config.yaml
n_layer: 12
n_experts: 80
d_shared_expert: 0
groups_per_token: 4
norm: "layernorm"
beta1: 0.95
batch_tokens: [32768, 65536, 131072]
train_tokens: 313500000
Below are experts of layer 3 (counted from 0) of a mixture-of-experts language model. Rows are named router (the router's row for the expert), down (a neuron's output weights, with its number) and show model dimensions 0-255. Each number is 128 + 32 x the weight over its row's rms, rounded and kept within 0 to 255.
Before each expert's rows: "comes before" lists some tokens at least twice as common just after its tokens as in all text. This comes from a sample of Wikipedia text that the model never trained on. Tokens count by the router's weight.

# expert 46
comes before: "1", "2", "0", "3", "4", "6"
router [128 143  81 149 139 162 127 101 137 187 151  93  84 136 122 105 138 163 123 168 119 114 114 116 138 173 185  65 148 126 105 119 129 176 137 123 156  92  39 129  80 147  82 170  73 143 132 146 155 105 156 108 158 149 106  35  96 151  97 100 159 147 170 129 135 127 162 135  40 121 126 132 137 137 202 122 116 167 111 138 131 111 116 159  82  80 100  87 103 132  66 133 156 183 134 161 103 145 109  97  98  89 164 113 155 111 101 129 139  73 107 206 122 120 149 145 125 161 152  75 191 106 176 190 111  78 158 126 129  85 104 143 117 134  97 142 136 122 135 139 114 122 164 124 136 149 140 131  52 106 117 113 115 152 140 154  63 146  82 116  70 163  87 130 126 107 149 110  94 121 103 138  93 223 114  61 148 205  82 141 159 157 150 175 139 165 153 156  75 126 147  84 122 146 176  81 117 161  93 141 170 119 137 109 140 137 109 143  84  72  92 140 128  78 127 176 111  95 111 149  96 155 122 154 176 108 164 121 174 136 158 173 144 136 126 181 121 131 145 181 128 167 160 115 135 136 168 133 136 106 176 136  94 165 101  76]
down0 [112 101 164 161 144 166  81 123 119 136 104 162 157  93  60  40 127 119  98 124 161 126  88 149 135 127 125 130 142 126  97 104 132 158 164 137 106  77 103  94 137 158  90 177 100 160 161  77  92 158 131 124 160  89  72 109  86 128 116 115 126  78 104 111 145  95  72 138 139 181 164  90  70 152  59 176  90 145 159 158  63 112 139  84 125 117 111 105 109 166 118 103 147 153 191  47 171 100 171 137  78 114  75 183 197 115 110 130 139 109 103  75 140 143 121 130 100 139  99 101 122  43 191 126 158 132  91 159 177 118 102 141 152 108 159 177 102  73 104  58 200 119 146 116 133 117 152 163 206 141  73 167 155 128 135 149 132 145 139 199 115 101 133 108 133 114 128  88 159 155 166 151 114 131 135 135 162 152 103 144 130 113  86 140  88 128 131  68  99 127 148 141  88 107 128 152 126 121 129 158 111 149 151 126 113 111 119 104 109  92 160  84 126 134 159 161 141 182 138 132  88  64 170 163  73 100  75 124 156 160 121 143 100 103 161 127 116 140 125 163  86 123 134 128 140 152 190 192 107 157 113  72 135 173 139 119]
down1 [160 166 132 216 115 159 174  80 106 104 152 131  85 157 124 130 131 154  88 123 103 124 113  99 101 170 136  96 136 137 119 123 104 252  82 106  84 135 111 122 121 117 180  85 141 144  85  94 110 111 123 155 105 150 130 107  93 162 119 143 174 157 145  91 184 162  87 149 130 117 101 166 204 123 145 125  69 165 139 155  65 116 218  94  97 132  95 163 145 159  75 111 130 144  81 102 171 117 142 130 127 147 160 155  94  89 178 151  85 171 163  94  69 123  91 161 117  93 141 151 100 147  96 133 146 129 137 163 145 106 120 115 107  90 127 122 186 172 128 200 104 163  81  78 105 131  54 139 129  86 105 186 159 118 132 124 124 104 115 103 138 152 125 128 140  83 117  97 130 136 161 121 117 165 120  85  74 109 206 142 135 188 149 158 181 133 170  87 120  90 131 123 112 126 139 117 186 129  92  95 118 100 132 132 180 138 128 136 189  85 179 119 103 100  84  87 129 103 105  80 113 118 110 121 144  63 164 144  94 126 105 173 132 117  83 165 101  99 149 172 124 159 138 108  96  97 148 126 123 136 112  46 108 151 138 127]
down2 [120 142 121 166  86 191 133 115 142  93 123 143 120 118 104 118 114 147 116 166 110 108  95 126 124 148 158 103 137 107 197 212 155  78 157 132  57 155  82  72  99  53 192 136  69 100 141 116  95 160 108  98 147 133 143 144 111 120 114 138  53 100 106 151  80 120 159 122 147 102 149 114 159  92 148 126 148 104 139 172 157 108 148 108 180 127 103 143 147  99 136 163 136 133 112 130 171 189 126  91 100 183 137  55 100 138 185 182 154  83  27 171 118 100 162 158 140 110 104 130 160 140 136 109  67 157 120 125 128  91 132 176 141  99 104  64  94 137  96  76 175  89 115 168  84 120 134 106 151 114 170  83 103 148 119 120  87 124 159 124 168 118 119 129  96 109 100 137  80  62  79 134 125 138 139 151 166 105 131  73 135 138 125 135 124 130 115 148 191 169 127  93 146 217 128 161 143 166 127  45 151 144  96 143  96 140 118 145 153 111 177 112 119 125  63  94 103 128 151 120  98 150 133 105  84 108  95 108 144 119 102 138  93 132 139 167 130 160 182 102  98 148  88 126  73 133 102 135 153 132 107 208  68 125 119  76]
down3 [103  55 149 171 135  89  94 142 126 108 163 121 129 145 198 134 109  98 162 152  92 119 184 119 186 122 159 152 140 169 146 125 131 144 127 135 130 139  98 104 149 167 138 135 137 104 140 135  46 116 217 125 158 158 164 114 155 114 138  91 137 104 155 108  61 120 166  58 169 118 105 123 141  58 104 145 178  54 109 152 101 161 119 155 148 107 159 167 108 103 151 172 118 121  83 109 168 128  59  85 146  60  92 133  90 160 124 150 121 114 163 111 126  86  92 136 128 138 152 110 131 109 150  89 167  86  83 117  99 151  89 148 124 143 159 107 187 127 139 120 121 142 123 131 106 134 143  95 151 213 110 153  85  98 162 104 130 120 174 131 175 133 131 116 123 121 168 122 107 143 114  74 173 145 104 148 116 111 149 166 113 148  75  71 132 129 119  66 119  83 120 140 118 182 157 110  94 135  96 128 149  77 103 129 108 150 105 158 146 160 118 114  96  69 103 161  86 133  69 113 139 132 168 102 168 139 108 198 172 222 145 111  82 146 197  68 150 167 146 131  47 117 111 151 108 117 106 141 148 111 132  88 120 157 209 122]
down4 [184 123  99  88 154 155  76 144 156 120 145  96 155  75 139 109 159 170 142  73  67 132 111 191  89 134 140 112 145  52 110 142 142 187 130 160  85  91 140 155  55 129 126 149 113 176 136 104 101  87 110 111 135 119 113 171 126 118 126 154 152 135 189 105 113 114  88  97 146  89  69 108 146 129 193 120 172 127 147 126  69 127 106 169 129 135 105 101 108 139 147 126  70 137 112  70 139 149 143 179 114 141 108  85  73 192 111 153 161 155 133 148 166 124  96 142  82 155  73 145 154 169 160  72 144 104  88 109 176 166  74  93 128 162 127 121 143 120 128 137  92 157 127 154  94 114 127 107 146 132 149 129 133 131 100 125 159 116 113 146 141  97 127 181 109  96 127 177 102 126 104  69 107 103 129 119 108 106  73 116  67  82 189  93 110 151  73 111 153 128  66 156 107 129 106  52 140 124 147 179 171 111 155 132 127 177  94  53 111 122 144 123 165  87 140 128 144 106 122 126 139 111 195 127  53 185 159 147 108 102 127 143  98  81 141 139 167 163 135  63 111  74 134  66 118 135 151 106 136 101 188  66 162  71 144 138]
down5 [ 99 117 145 130  78 200 110  92 115  75 149 136 148 143 136  71 160 103 108 109 182 117 122 179 104 131  74  90  94 165 132 140 110 147  82  72 144 117 128 175 126 141  98  91 198 118  52 111  68 112 137  90  81 173 114 126 192 133 155 125  47 141 126 111 195 185 178 143  86 141 156 107  60 113 107 130 166 151  97  78 146 153 125  98  93 122  98 162 150 127 126 142 146 103 121  99 132 117 118 164 114 190  99 146 174 137 173 106 120 121 133 114 148 131 142 149 138 129 108 109 109  60 154 128 142  98 129 130 136 136 153 202 109 122  84  83 145  98 110 102 105 173 137 156 121  87 147 133 100 142 122 101  71 124  92 124 105 118  85 178  83  96 155 105 141 124 157  80 122 129  80 108 125  36 104 181 129 122 151 141 160 162 187 108  89 142 146 113 174 156 171 134 214 146 117  89 113 100 121 104  94 102 151 190  94 118  83 141 151 113  94 148  55  91 126 100 148 121 147 124  77  96 146 129 129 141 145 152 154 180 105 134 119 136 132  65  65 106 153  81 103 167 123 113  72  89 190 161 127 140 101 116 143 116  98 104]
down6 [170 107 168  65 188 110  72 126  89 103 163 110 183  78 120 150 156 149 136  89 110 124 174  68 149 159 123 110 108 141 127 133  75 158 100 153  91 157  92 171 149 108  81  97 141 115 192 156 119 160  80 138 143  85 125 151 145 163 140 135 174 125  53 103 109 138 129 192 137 130 147 136 124  68  89 141 143  91  86 187 115 145 137 132 152 147  83 164 206  81 155 121 148  92 122 159 124 146 140 187 156 118 142 134 186  68  94 183  84  87 118 106 150 101 141 125 117  96 140 117 142 115 125  69 130 166 139 114 133 137 169 133 115 129 133 126 136 113 147 154 119 127 168 114  95 110 117 142  79  86  59 138  87  96 126 160 100 135 176  68 194  76 183  59 101 155 162 169 130 143 141 186 133  48  86 108 140 168  97 140 137 142 152 120 146 126 121  86 124  88 141  95 129 154  97 112 101 121 176 115  95 112 138 117  94 106 141 121 190  90  83 165 126 135 158 120 129 116  42 165 107 137  83  85  85 185 158 153 143 103 139  91 139 115 111 127  87 142 141 141 142 121 157 205 120 167 112 120 126 138 106 147  92 193  77 136]
down7 [126 163 113  85  97 114  90  65 155  84 175 131 117  95 131 119 126 132 146 137 177 142  92 142 145 131 156  72 149  57 139 152 128 151  45 144 156 141 143 124 104 175 146 144 167 150 176 121 122 100  92 142 117 134 137  95 133 138 137 149 129 117 147 125 164 168 174 119 128 123  88 108 103 108 136 145 141  85 143 128 103 141 165 158 164  64  96 107 182 148  89 110 200 122 129 143 136 149 111  85 156 109  86 157  65 128 177 127 155  99  89 149 104  98 145 104  71 127  92  89 111 149 158 130 111 102  99 163 179 140 135  98  89 122  86 148 174 162 167  75 111 229 107  91 129 131 125 165 133 102  76 120 121 109 164 144 104 197 128 144  82 133 131 154 140 140  27  83 110 176  71  88 141 158 109 123 150 137 112 111 157 128  84 110 146  78 165 167 140 138 139 144  85  98 143  83  97  89  91 105 128  69 188  99 170 130 158 186 107 115 157 100 110 165  75 140 130  70 123 172 148  79  72 167 122 169  70 136 122 102 104  82 107 179 159  97 102 124 119 125 191 168  99 166 143 128 157 161 145 175 141 104 108 144  79  94]

# expert 36
comes before: "\n\n", "\n", "=", "andidate | Votes |", " have", " take"
router [152 137 143 155  94 108 145  70 139 118  55 129  81 105  99 103 103 116 154 210 127  82  97  86 147 125 140 141 101 173 100 164 117 133 187 129 127 116 112 123 102 218 167  92 172 119 169 118 132 229 127 131 154 142 100 118 108 133 177  92 116 151 130 197 146 111 137 163 147 171 104 115 128 198 116 153 190 123  91 160 158  80 131 139  93 103 101 142 149 111 138 108  74 144 118 153 124  84 122  73  86  84  97 150 141  70  65  93  89 125 111 128 121 107 125 162 137 186 141 116 154 107 101  86 107 104 130 135 161 107 152 140 145  99 121 180  97  90  96 167 181 136 160 149 129 167 167 114  49  92 127 166 110 117 131 185  87 127 141 116 127 123  49 172 156 154 124 114  78 175 113 197 122 117 160 101 120 154 123 138 138 167 154 118  64 143 138  92 121 139 156  94  93 111 122  88 135 139 157  92 133 116 177 153 158  72 137 164 119 118 103 134 156 150 113 113  58 136  93 115 111 155 168 119 195 128  92 115 148  85  95  80 111 141 146  97 165 148 178 151 138 183 162 108 163 118 143 135  99 112 181 129 166 176  99 184]
down0 [149 176  97  99 121 145 101 144 145 173 110 177 161 105 121  72  68  99 116 190 135 151 146  51  42 131 113 114 108 146  38 175 137 141 124 163 187 164 187 111 167 117 174  92 135 140 127  32 109 138 159 179 113  72 183  92  92 140 104  73 130 106 170 103 157 139 115 132 133 179 196 122 113 128 180 121 129 137  94 123 117 117 150 127 128 143 143  96 127  98 128 129 111  97  96  84  99  67 125 123 183 151 106 152 112 184 159 102 115 142 137 165 155  94 148 156 137 149 107 143 133 146 163 153  97  97 161 197 115 110 148  98  80 129 117 107 129 123 146 162 144 162 120 118  61 111 143 120 126 133 104 138 200 121 162 141 172 165  74  52  71 159 147 193 113 140 131  80 160 123 126 165 176 110  83 113 118 136 144 134 126 153 177 147 141 142  78 152 152 159 132  84  89 102 151 131 133 170  86 129 107 175 167 130 131 133  77 130 147 181  67 136 159 166 121 155 127 140  81 134  78 118 178 124 118 170 171 179 102 141 116 102 165 172 107 109 109 135 158 182 129 137 145 105 150 119 166 128 146 132 143 149 107 150 146 191]
down1 [113 121 153 196 169 182 106 165  91  90 115  96  91  95 133 144 104  91 133 106 157 211 160 129 163  36 118 182 105  92 111 128 111  78 142 148 109 135 193 165 154 143 157 104 155  86 110 135 153 116  86 175 114 128 165 134 146 126 144 141 140 163 110  84 131  94 157 217 150 125 170 135 142 123  91 134 149  73 101 117 142 126 115 149 135 112  84  75  80  94 121 167 150  86 143 165  87 110 109 110 183  74 155 137 163 182 126 150 117 182  95 102 123 137 169  93 130 170 133  47 123 118 162 103 165 166  95 157  87 141 152 106 134 122 143 104 154 189 202  94 144 137 177 162 128 118 148 137 178 126 142 144 119 129  73 171 125 174 146 133 174 115 140 139 144 108 134  79  82 113 159 155 105 144 164 152 108  54 139 149  23  99 109 117 108 149 124 146 122 145 177 114  99 144 135  61 132 102 154 144 133 192 172 130 100 130 169 137 112  74 118 154 136 111 165 164 129 182  84  85 131 153 148 130  98 149  96 122 104 145 135  87 119 131  97 122 161  71 168 168 150 147 144 140 150 128 176 106  87 138 167 108 138 163  68 140]
down2 [172 151 144 198 116 104 149 147 190 100 122 187  89 196 111 126 123 118 111 121 141 121 104 161 106 161 130 131  95 128 102 147 177  48 121 194 162 164 160 169 142 129 122  65  79  94 130 194  97 158 138 148 143 127 192 116 121 132 164  80  65 125 167 142 150 110  93 122 104 110 118 215 101 150 108 148 148 187 101 194 111  83 113 101  80  67 132  94 149 169 120 177 129 149 150 165 130 184 133 165  94 103  99 141 150 166 142 177 130 139 140 111 159 104 160  73 132 160 148  74 163 144 164  95 193 184  78 142  84 176  82 104 139 145 120 128 140 119 124 156  86  90 104 188  84  99  95 118 122 111 106  85 101 113 109 150 124 183 162 126 151 102 143 138 109 132 178 107 112  96  99 127 128 142 202 187 137 110 127 172 108  85 122  92 107 125 141 136 146 109 158 112 101 164  88 138 140 118 139 136 111  90  60 139 137 155  88 144 157  78 116 196 110 143  83 135  81 121 127  80 119  92  97 107 180 148 176 101 139 142  89 162 120  93 121  67 178 114 132 111 133 120 103 103 131 157 102 143 112 154 155 175 117 111 157 102]
down3 [198 160 112 134 116 159 136 114 122 113 120  89 113 172  73  68  37 186 138 131 103 131 141 106 160 187  98 155  87 122 168  71 151  89 139  79  49  78  77 145 204  95 127  97 117 172 176  46 142 145 122 114 116 146 162 133 161 103 110 126 136 147 125 175 106  58 135 186 164  98 128 106 110 138 110 187 122 156  90 104 147 100 152 115 152 140 122 155  83 170 142 103  82  86 187 133 141  83 113  79 103 135 208 153 156 110 125 106 152  39 124 145 106 117 119 152 151  97  79  71 148 151 207  86 105 144 126 101 158 118 147 115 140  94 115 103 179 134 151 174 125 113 143  96 153 101 140  93 132 152  66 162 111 139  79 139  97 113 138 122 131 123 154 140 121 128 111 120 126 170 145 161 133 151  90 123 128 118 183 139 103 154  99 106 120 165 114 158 116 131 167 128 146 105 150 184 160  73  88  85 161 106 167 129 129 164 133 133 144 143 176 134 163  76 139 122 111 126 138 169 144 134 150 102 105 152 186 152  62 125 169 119 179 194 129 122  97  95  83 119 163  93 149 124  94 108 126 136 147 122  93 146  93 103  81  92]
down4 [121 160 123 130 119 106 131 101 156 147 173 120  91 152 120 109 144 110 145 117 103 116 159  92 110 152 165 110 139 149 135 121 174 101 169 154  91 138 168 148  94  84 119 149  96 150 141  83 111 145 105  98 126 112  82 129 138 138 189 138 121 123 114 139 166 106 119  67  98 162  83  73 123 141 120 119  77 133 102  81 169 106 141 108 149  99 114 147 147 110 136 106 127 112 162 139 156 190 171 144 138 140 103 118 222 111 128 162 127  70 101 138 155 125  75  68 127 202 130  80 127 118 133 138  91 148  84 133 115  98 116 132 175  88 130 105 166 177  50 100  71  98 142  92 117 132 126  99  96 146 193 148  96 114 203 157 166  92 183 153 129 138 195  85 166 132  83 145 148 108 113 119 166 142 112  78 154  81 121 126 113 103 123  67 181 154 151 131 108 149 153 111  80 143 139 121 160 127 108 146  69 206 116 174  98 156 148 159 168 112 191 123 155  88  63 162 122 137 202 139 158 133 132 119 194  86 101  78 199 182 144 122  88 137 130 124 100 137 139 141 120 161  69 101 147 122 166  96 152 112 140  51  44 120 118 100]
down5 [178 125 113 144 108 168 206 115 181 166  79 141 105 175 121 122  91 149 119  70 154  62 176 121 105 145 125 147 142  65 185 144 101 119 130 161 126 117 108 142 102  86  75 101 107 158 156 106 132  80 109 133 103 180 102  98 160  36 177 152 107 136 130 186 172  91 106 153 121 169 147  94 134 114 124 148 185 166 108 131 138 176 191 131 180 114 141 155  70  67  30 148 132 129 148 138 123 169  83 151 110 131 151 138 148  98 113 115 146 153 160 141 127 133  73 109 100 108 115 117 128 127  82 119 148 182 164 105 134 156 122  82 174 176  73  84 174 155 145 157 115 153 147 141  87 178 129 170 117  98 121 125  99 157 104 113 145  94 147  61 115 123 122 115  67 110 123  74 125 152 125 171 121  94 105 129 113 129 102 134 156 134 122 165 109 103 115 169 169 153 149 100 136 131 139 147  99 156 101 137 162  46 174 144 157 109 171  91 148  95 149 119 122  82  62 136 118 144 142 155 162 175 158 172 106 160 183 167 147 124 132 148  97  96  86 172 140 155 137 124 144 141 131 178 177 217 138 154  86 130 138 156 137 176  94 140]
down6 [126 189  92 115 141 155  94 117  92 153 139 109  53  66 126  54 115 136 106 150  86 131  97 140  98 147 112 183  88  74 159 113  53 108 152 132 136 112 137 135 129 151 152 106  99 107  76 139 127 100  86 192 143 130 209 185 151 166 121 125 112 114 126 139 108 145 184 132 153 194 135  91 139 125 173 160 172 147 173 117 128 123 118  86 125 153 145 111 119 163 107 187 112 143 131 181 151 106  48 111 139  94 184 191 211  85 182 130 111 141  99  97 157 121 167 169 165 153 157 137 104  87 108  92  92 105 122 111 141 143 140 142  98  89 117  80 159  97 128 147 151 149 141 146 151 165  81 100 155 177  65 158 132 169 136 205 117 166 134 101  96 161 122 140 124 129 159  90  81 142 162 171 107 117 100 101  99 122 161 144 149 110 136 177 114 139 161 121  94 126 176 178 166 113 106 135  97 122 139 104 154 125 111 100 144  85 171 172 153 136 136 162 104 175 135 137 119 141 123  61 119 109 138 114 118  77 115 134 124 124 105  96 144 147 114 157 121 144 174 112 145 130 112 135 102 153  26 166 196 103 192 133 147 204  94 145]
down7 [158 103 106 121  99 128  55 141 176 106 113 116 130  98  75 107 177 120 132 112 136  50  78 131 188 128  93 102 173 148 106 194 115  62 172  98 134 129  70  95 125 145  98 124 159 124  97  64 143 145 166 108 121 169 115 164 123 118 100 129 155 172  55 149 133 103 162 206 173 155  82 110  82 111 123 180 143  78  90  99 190 144 123  93 138 190 172  99 122  92  73  88  86 109 134 111 138 134  90  81  63 161 108 125 122 127 126 116 121 126 129 128 122 105 161  99 100 110 124  89 103  90 169 146 113 134  97 168  94 158 135 107  76 159 104 120 147 174 110 130  80 121 135 158 133 119 113 106 110 125 155 103 157 107  95  58  76 117 129 110 132 100 158 100 148 127 120 126  96 173 124  88  63 133 142 145 107 137 141 126  90  80 190 166 149 164 171 129 101 118 131 148 127 177 146 144 149 150 111  72 117 143 167 117 206  69  76 146 176 163 172 159 186 139 172 115  86 164 100 172 124 170 140 133  96 119 128 107 146 132 108 127 102 167  71  71 128 143 131 177 121 111 137 130  96 159 113 179 110 132 124 183 121 166 134 195]

# expert 33
comes before: " | ", ".", "–", "019", "010", "016"
router [163  84  76 123 158 120 140  64 161 169  89 132  87  74  94 126 117 115 162 121 111  85  99  86 109 151 134 105 110 172 140 121 154 156 196 206 140 133  85 142  81 160 112 153 122 121 152 157 192 159 167 110 180 110 111  91  52 151 156 142 129 122 106 129 152 102 136 121 129 126 132 143 136 107 160  95 124 148 132 111 209 117 115  84 111 101 162 130 180  81  94  92  51 124 150 144 130 106  85 161 138 124 120 191 103 136  30 108  66 153 105 166 119  90  91 117 120 137 162 139 167  93 120 198  51 143 116 108 107  81 160 121  76 106  90  93 111 111 159 192 168 128 129 155  82 141 127 140  65  71 120 140 176 162 173 143  64  88 152  96  99  86 169 111 120 100 176 137 156 119 106 122 108 129 187 107 175 203 115 147 149 111 173 119 123 154 158 138 103 144 111 153  96 163 102 138 124 153 179  94  98 111  94 128 102 119 134 115  98 166 163 145 166 127 117 176 139 126 122  89 168 111 165 122 121 143 141  66 216 136 136 129 136 142 148 124 145  96 108 130  63 142 118 101 127 140 166 144 134 123 168 167 121 161 111 120]
down0 [ 93 172 145 128 124 174  57 127 115  95 162 152 153 132 166  88 187 151 138 132 146 172 107 107 139 147 145  50 108 135 135 116 152 165 156 203 125 193 167 152 118 139 175 153  91 133  75 138 148 167  87 189  76 166 119 151 113 161 157 154  99  82 140 118 123  98  95 169  94 110 127 115 128 107  75 210 120 120  73 135 100 123 185 168 113 155  79  93 149 128 139 152 180 159 139 107  93 120 150 122 118 115 188  98 115 141 186  87 111 107 160 211 128 112 129 107 126 133 152 128 113 123  99 113 154 158 120 113 104 140 111 157 109  73 157 102 163 163 100 112 125  94  91 151  95 109  84 117 162 163 182 132 143 145 123 127  32 166 122 126 131 165  46 158 162 140 133 182  72 166 135 145 159 131 122 102 143 132 111 152 100 196  67 136 118 166 107 195  88  83  82 107 194 134 147 186 165 101 171 118 196 111 156 104 144 156 150  77  68 129 143 131 143  96  86 135 117 139 143 163 102 128 105 112 125 121 117  87 147 104 129 100 165 115 124  64 104 103 166 147 146 165  84 110 129 136 161 112 133 159 171 139 128 107 146 151]
down1 [171 172 141 157 181  99  99 166  98 160 105  60 123 169 159 112 233  72 160 116  96 116 101  79 103 111 141 151 148 192  75 188 117 142 109 131 123 100 120 127 115 115 110 204 137 119 167 120  87 157 163 186  88  91 145 148 191 101 104 180 129 150 128 118 158  99 139 109  86 101 175  84 158 149  89 178 116 109 103  91 117 146 151 123 103 116 134 104 144 140  74  67 130  95 148  70 106 167  90 164 112 134 107 121 165 148 141 206 214 174  95 142 125 102 131 140  81 152 121 106 144 153  77 127 140 133 170  71 140 183 156 150 112 123  87 169 179 135 192  97 131 141 137 115  53 164  96 162 140 200 143 144 186 136 118 169 124 121 108 105 161  85 127 157  98  92  64 157 145  74  78 124 152  92 113 176 171 147 107 132 121  72 131 125 176 104 118 145 126 146 138 135 132 143  70 111 124 122 120 136 107 138 141 119  95  91 125 186 128  99 152 136 132 127 155 143 133 141 117 165 166 116 139 150 174 169 104 127  63  94  91 177 124 132 121 110 116 127  89  72 126 169 100 162 156 142 142 108 119 108 113 151 106 159 102 133]
down2 [138 119 150  88  82  69 116 105 146 147 127 207  84  93 112 137 154 131 171 118 130 138 135 111 105 172 158 109 105 174 136  72 129 156 129  60 167 106  87 114  77 127 166 133  83  94 125  76 201 129 198 127 145 168 155 181 127 171 120 109 156 151  98 161 117 155  55 108 140 158 136 140  84 136 103 123  95  96 131 124 168 181 126 116 127 104 149 145 131 118 196 151 107 135  96 165 103 100 109 137 198  91 153 119 149 158  95  90  68 216 102  58 101 122 132 106 102 118 114 130 114 149 149 174 146 126 128  64 175 137 111  94 124  59 146  90 133 141 132 147 103 138 116 177  93 193 156 202 177 111 163 105 192 167 132 138 108 117 131 120 164  83 150 126 143 116 102 131 190 132 118 131 200 144 150 119 120  78 125 133 121  96 126 140 117 158 135 146  81 131 164 121 145 112 114 146  89 117  78 125 145 156  91 155  88 129  85  92  72 150 109  89 116 188 154  60 112 104 114 169 172 112 133 153 126  68  75 149 131 139 162 158 124 126 177 111 157  66 131 122 102  66 150 132 143 105 152 133 128 111 133 133 189 178  96 119]
down3 [170 117 121 104 143 103  92 142 148  96 100 105 136 126 152 127 149  86 107 188 127 162  75 113 113  72  83  97 101 139 205 123 131 133 148 170 104 201  80 101 110 123 130 185  95 119 169 155 103 101 121 161 109 135 125 192 133 175 121 135 136 126 100 108 209 103 170 149 143 142 158  81 152 115 141 128 165 126 132  90 170  94  96 156 136 146 159 132 102 147 149 103 131 193 104 170 199 115 178 173 149 153 136 163  85 161 140  83 141 164 128 105 114 125 182 118 135 101 149  99 137  83 122 132 162 132 139 102 168 192 108  66 162 158 114 151 127  81 153 144  84  96 171  83 141 128 162 101 188 122  67 134  70 119 152 138 150 153 191 174  56 162 112 137 118 117 170 123 159  93 108 148 145  77  86 123 150  85 155 110 115 141 133 125 167 115 106 121 127 154 101 109 116 142 125 102 176 158 164 136 118 157 101 195  49 118 164 149 148 161  93 138  40 107 155 110 120  97  71 141 166 147  65 144  73  81 145 132  94 127  83 165 175 113  58 163 156 131 134 118 119  98 150 127 126 147 113  76 122 140 111 171  77 157  97 108]
down4 [120 130  59 145 157 166 144 125 102 137 143 188 109 113 124 139 156  79  92  96 140 116 119  61 174 158 100  92 117  46 140 176 135 113 102 163 191 134 153 156 115 117 117 115 173 122 105 111 147 174 100 152 145 117 133 128 166 142  85  99 115 131 158 142 124 121 142 147 143  80 150 142 114 119 175  78 148  89 159 126 129 114 119  63  87 120 129 135  69 160 111  80 147 136  83 142 116  89  97 154 138 127 158 148 118 138  91 102 122 132 143  87 167 131 141  82 108 125 113 191 182 163  87 140 134  94 115  58 182 132 164 181 150 140 101 116 142 128 112 145  67 136  74 118  85 177  93 152 155 114  72 118 134 139 119 106 173 108 137  76 182 154 155 133 124 193 106 117 129 134 163  99 233  42 173 136 103 173 149 139 161 162  97 172  86 202 148 110 100  82 102 124 121 153 132 207 147 132 125 109 106  48 119 135  50  84 124 129 156 127 156 134 101 104 158 145 123 144 139 125 140 143 143 207 111  89 124 112 180 174 103 102 152 158 142 122 128 163 113 126  80 107 117 151 166 130  96  94 158  87 121  64 106 106 114 168]
down5 [137 159 156 135 131 123 153 111  96 141 167 143 131  75  97 172 156 171 138  97 120 167 103 138 139 175 172  96 155 118 120 137 127  89 129 100 117 138 171 156 106 136 136 100  80 146  88 153 156 193 160 183 107 112 154 166 155 104  81 135 104 138 155 113 145 130 108 143  82 134 170 125 163  92 102 136 158 188 133 204 137 129  71 170 134   7 101 159 115 126 128 110 158  95  99 164  53 162 143 104  90  96 151 121 168 117 135 120  99 116 144 118 201 189  96 194 108 141  97 136 115 151 108 112 105 159 118 160 112 119 114 153 148  99 113 148 136 126 153 151 158 103 170 129 103 142 126  74 205 109  78 149 126 159 135 136 136 125 164 111 103 193 104 175 129  81  81 118  76 136 146  99 155 130 120 187 133 123 127 137 134  83 120 164  93 140 148 122  80 110 100 114 100 122 179 170 138 110 159 121 227 139 124 103 149  57 107 191 127 138  99 108 129 114  95  78  87  95  87 166 153  80 152  78 166 184 129 197 119 214 127 107 138 156 165 150  87  93  89 107 117 115 124 153 140 139 151 190 134  95  87 126 148 100 107 100]
down6 [ 93 102 144 126 141 120 129 101 188 156 138 168 143 151 137 105 160  93 166  99 134 101 180  71 161 162 152  82 167  80 148 123 137  83  90 140 133 122 138  98 136  64 121 174 136 126 135 159 122 130 113 120 125 130 165 139 133 139 114 183 103 106 147 149  93 149 164 199 149 133 158 140 143  63 164 111 119  78 147 149  44 168 107  85 117 111  80  70 115 113  70 124 149 111 141 112 130 112 122 149 122  92 119 107 100 121 151 142 143 111 184 131 174 175 134 172 146  99 115 147 105  95  40 172  98 132 128 126 177 146 123 129 104 140 140 164 149 146  98 128 120 152  96 173 122  59  96  89 113 127 106 176 101  89 142 104 130 173 117 127 141 136 127  80 146 166 126 118  89 166 122 125 118 156 113 178 114  88 165 126 116  94 127 102  10  81 121 153 188  81 134  92 140  99 103 101  93  75 143 116 177 228 122 124 108 102 127 147  37 149 147 148 139 186 135 116 188 128 128 192 110 173 115  88 227 140 115 166 151 162 101 170 100 113 149  87 116 111 150  83 115 131  75 121 112 102  85 126 164 113 125 128 114 137  87 111]
down7 [115 127 151 106  94 138 159 114 151 121 130 140 112 149 122  82 141 139 128 110 122  32 119 152 121 160 119 140 116 134 100  93 117 125 230  73 181 162 116  27 147 150 101 122  98 147 158 142  94 108 155 142 111 120 186 128 130 109 134 142 184 171 165  91 167 122  84 148 164 144  77 158 112 114 157 169 146 138 138  59 160 144 174 127  96 157 125 196 129 123 140 142 146  99  94 146  90 181 127 150 117 109 126 117 174 140 105 102 135 172 108 141  82 111 128 142 172 143 103 119  80  66 113 141 119 122 114 119 123 106 159 123 115  74 125 156 131 100 143  95  85 152 138 134  82  89 117 130 177 111 131 113 141  82  77 142 194 180  86  95 120 109 102 201 143 178 125  95 180 152 167 114 193 124  87 120 119 109 128 100 191 157 113 143 164 102  83 177  73  97 145 150  73 111 151 172  92 198 125 163  90 188 135 130 122 155  61  99 162 139  90 183 129 162 138 120 136 149 120 166 181 103 148 157 191 105 117 128 100  90 103 141  95 171 123 137  97  63 134 138  80  98 143 112 133  81 176 101 101 145 161  64 139 124 139 149]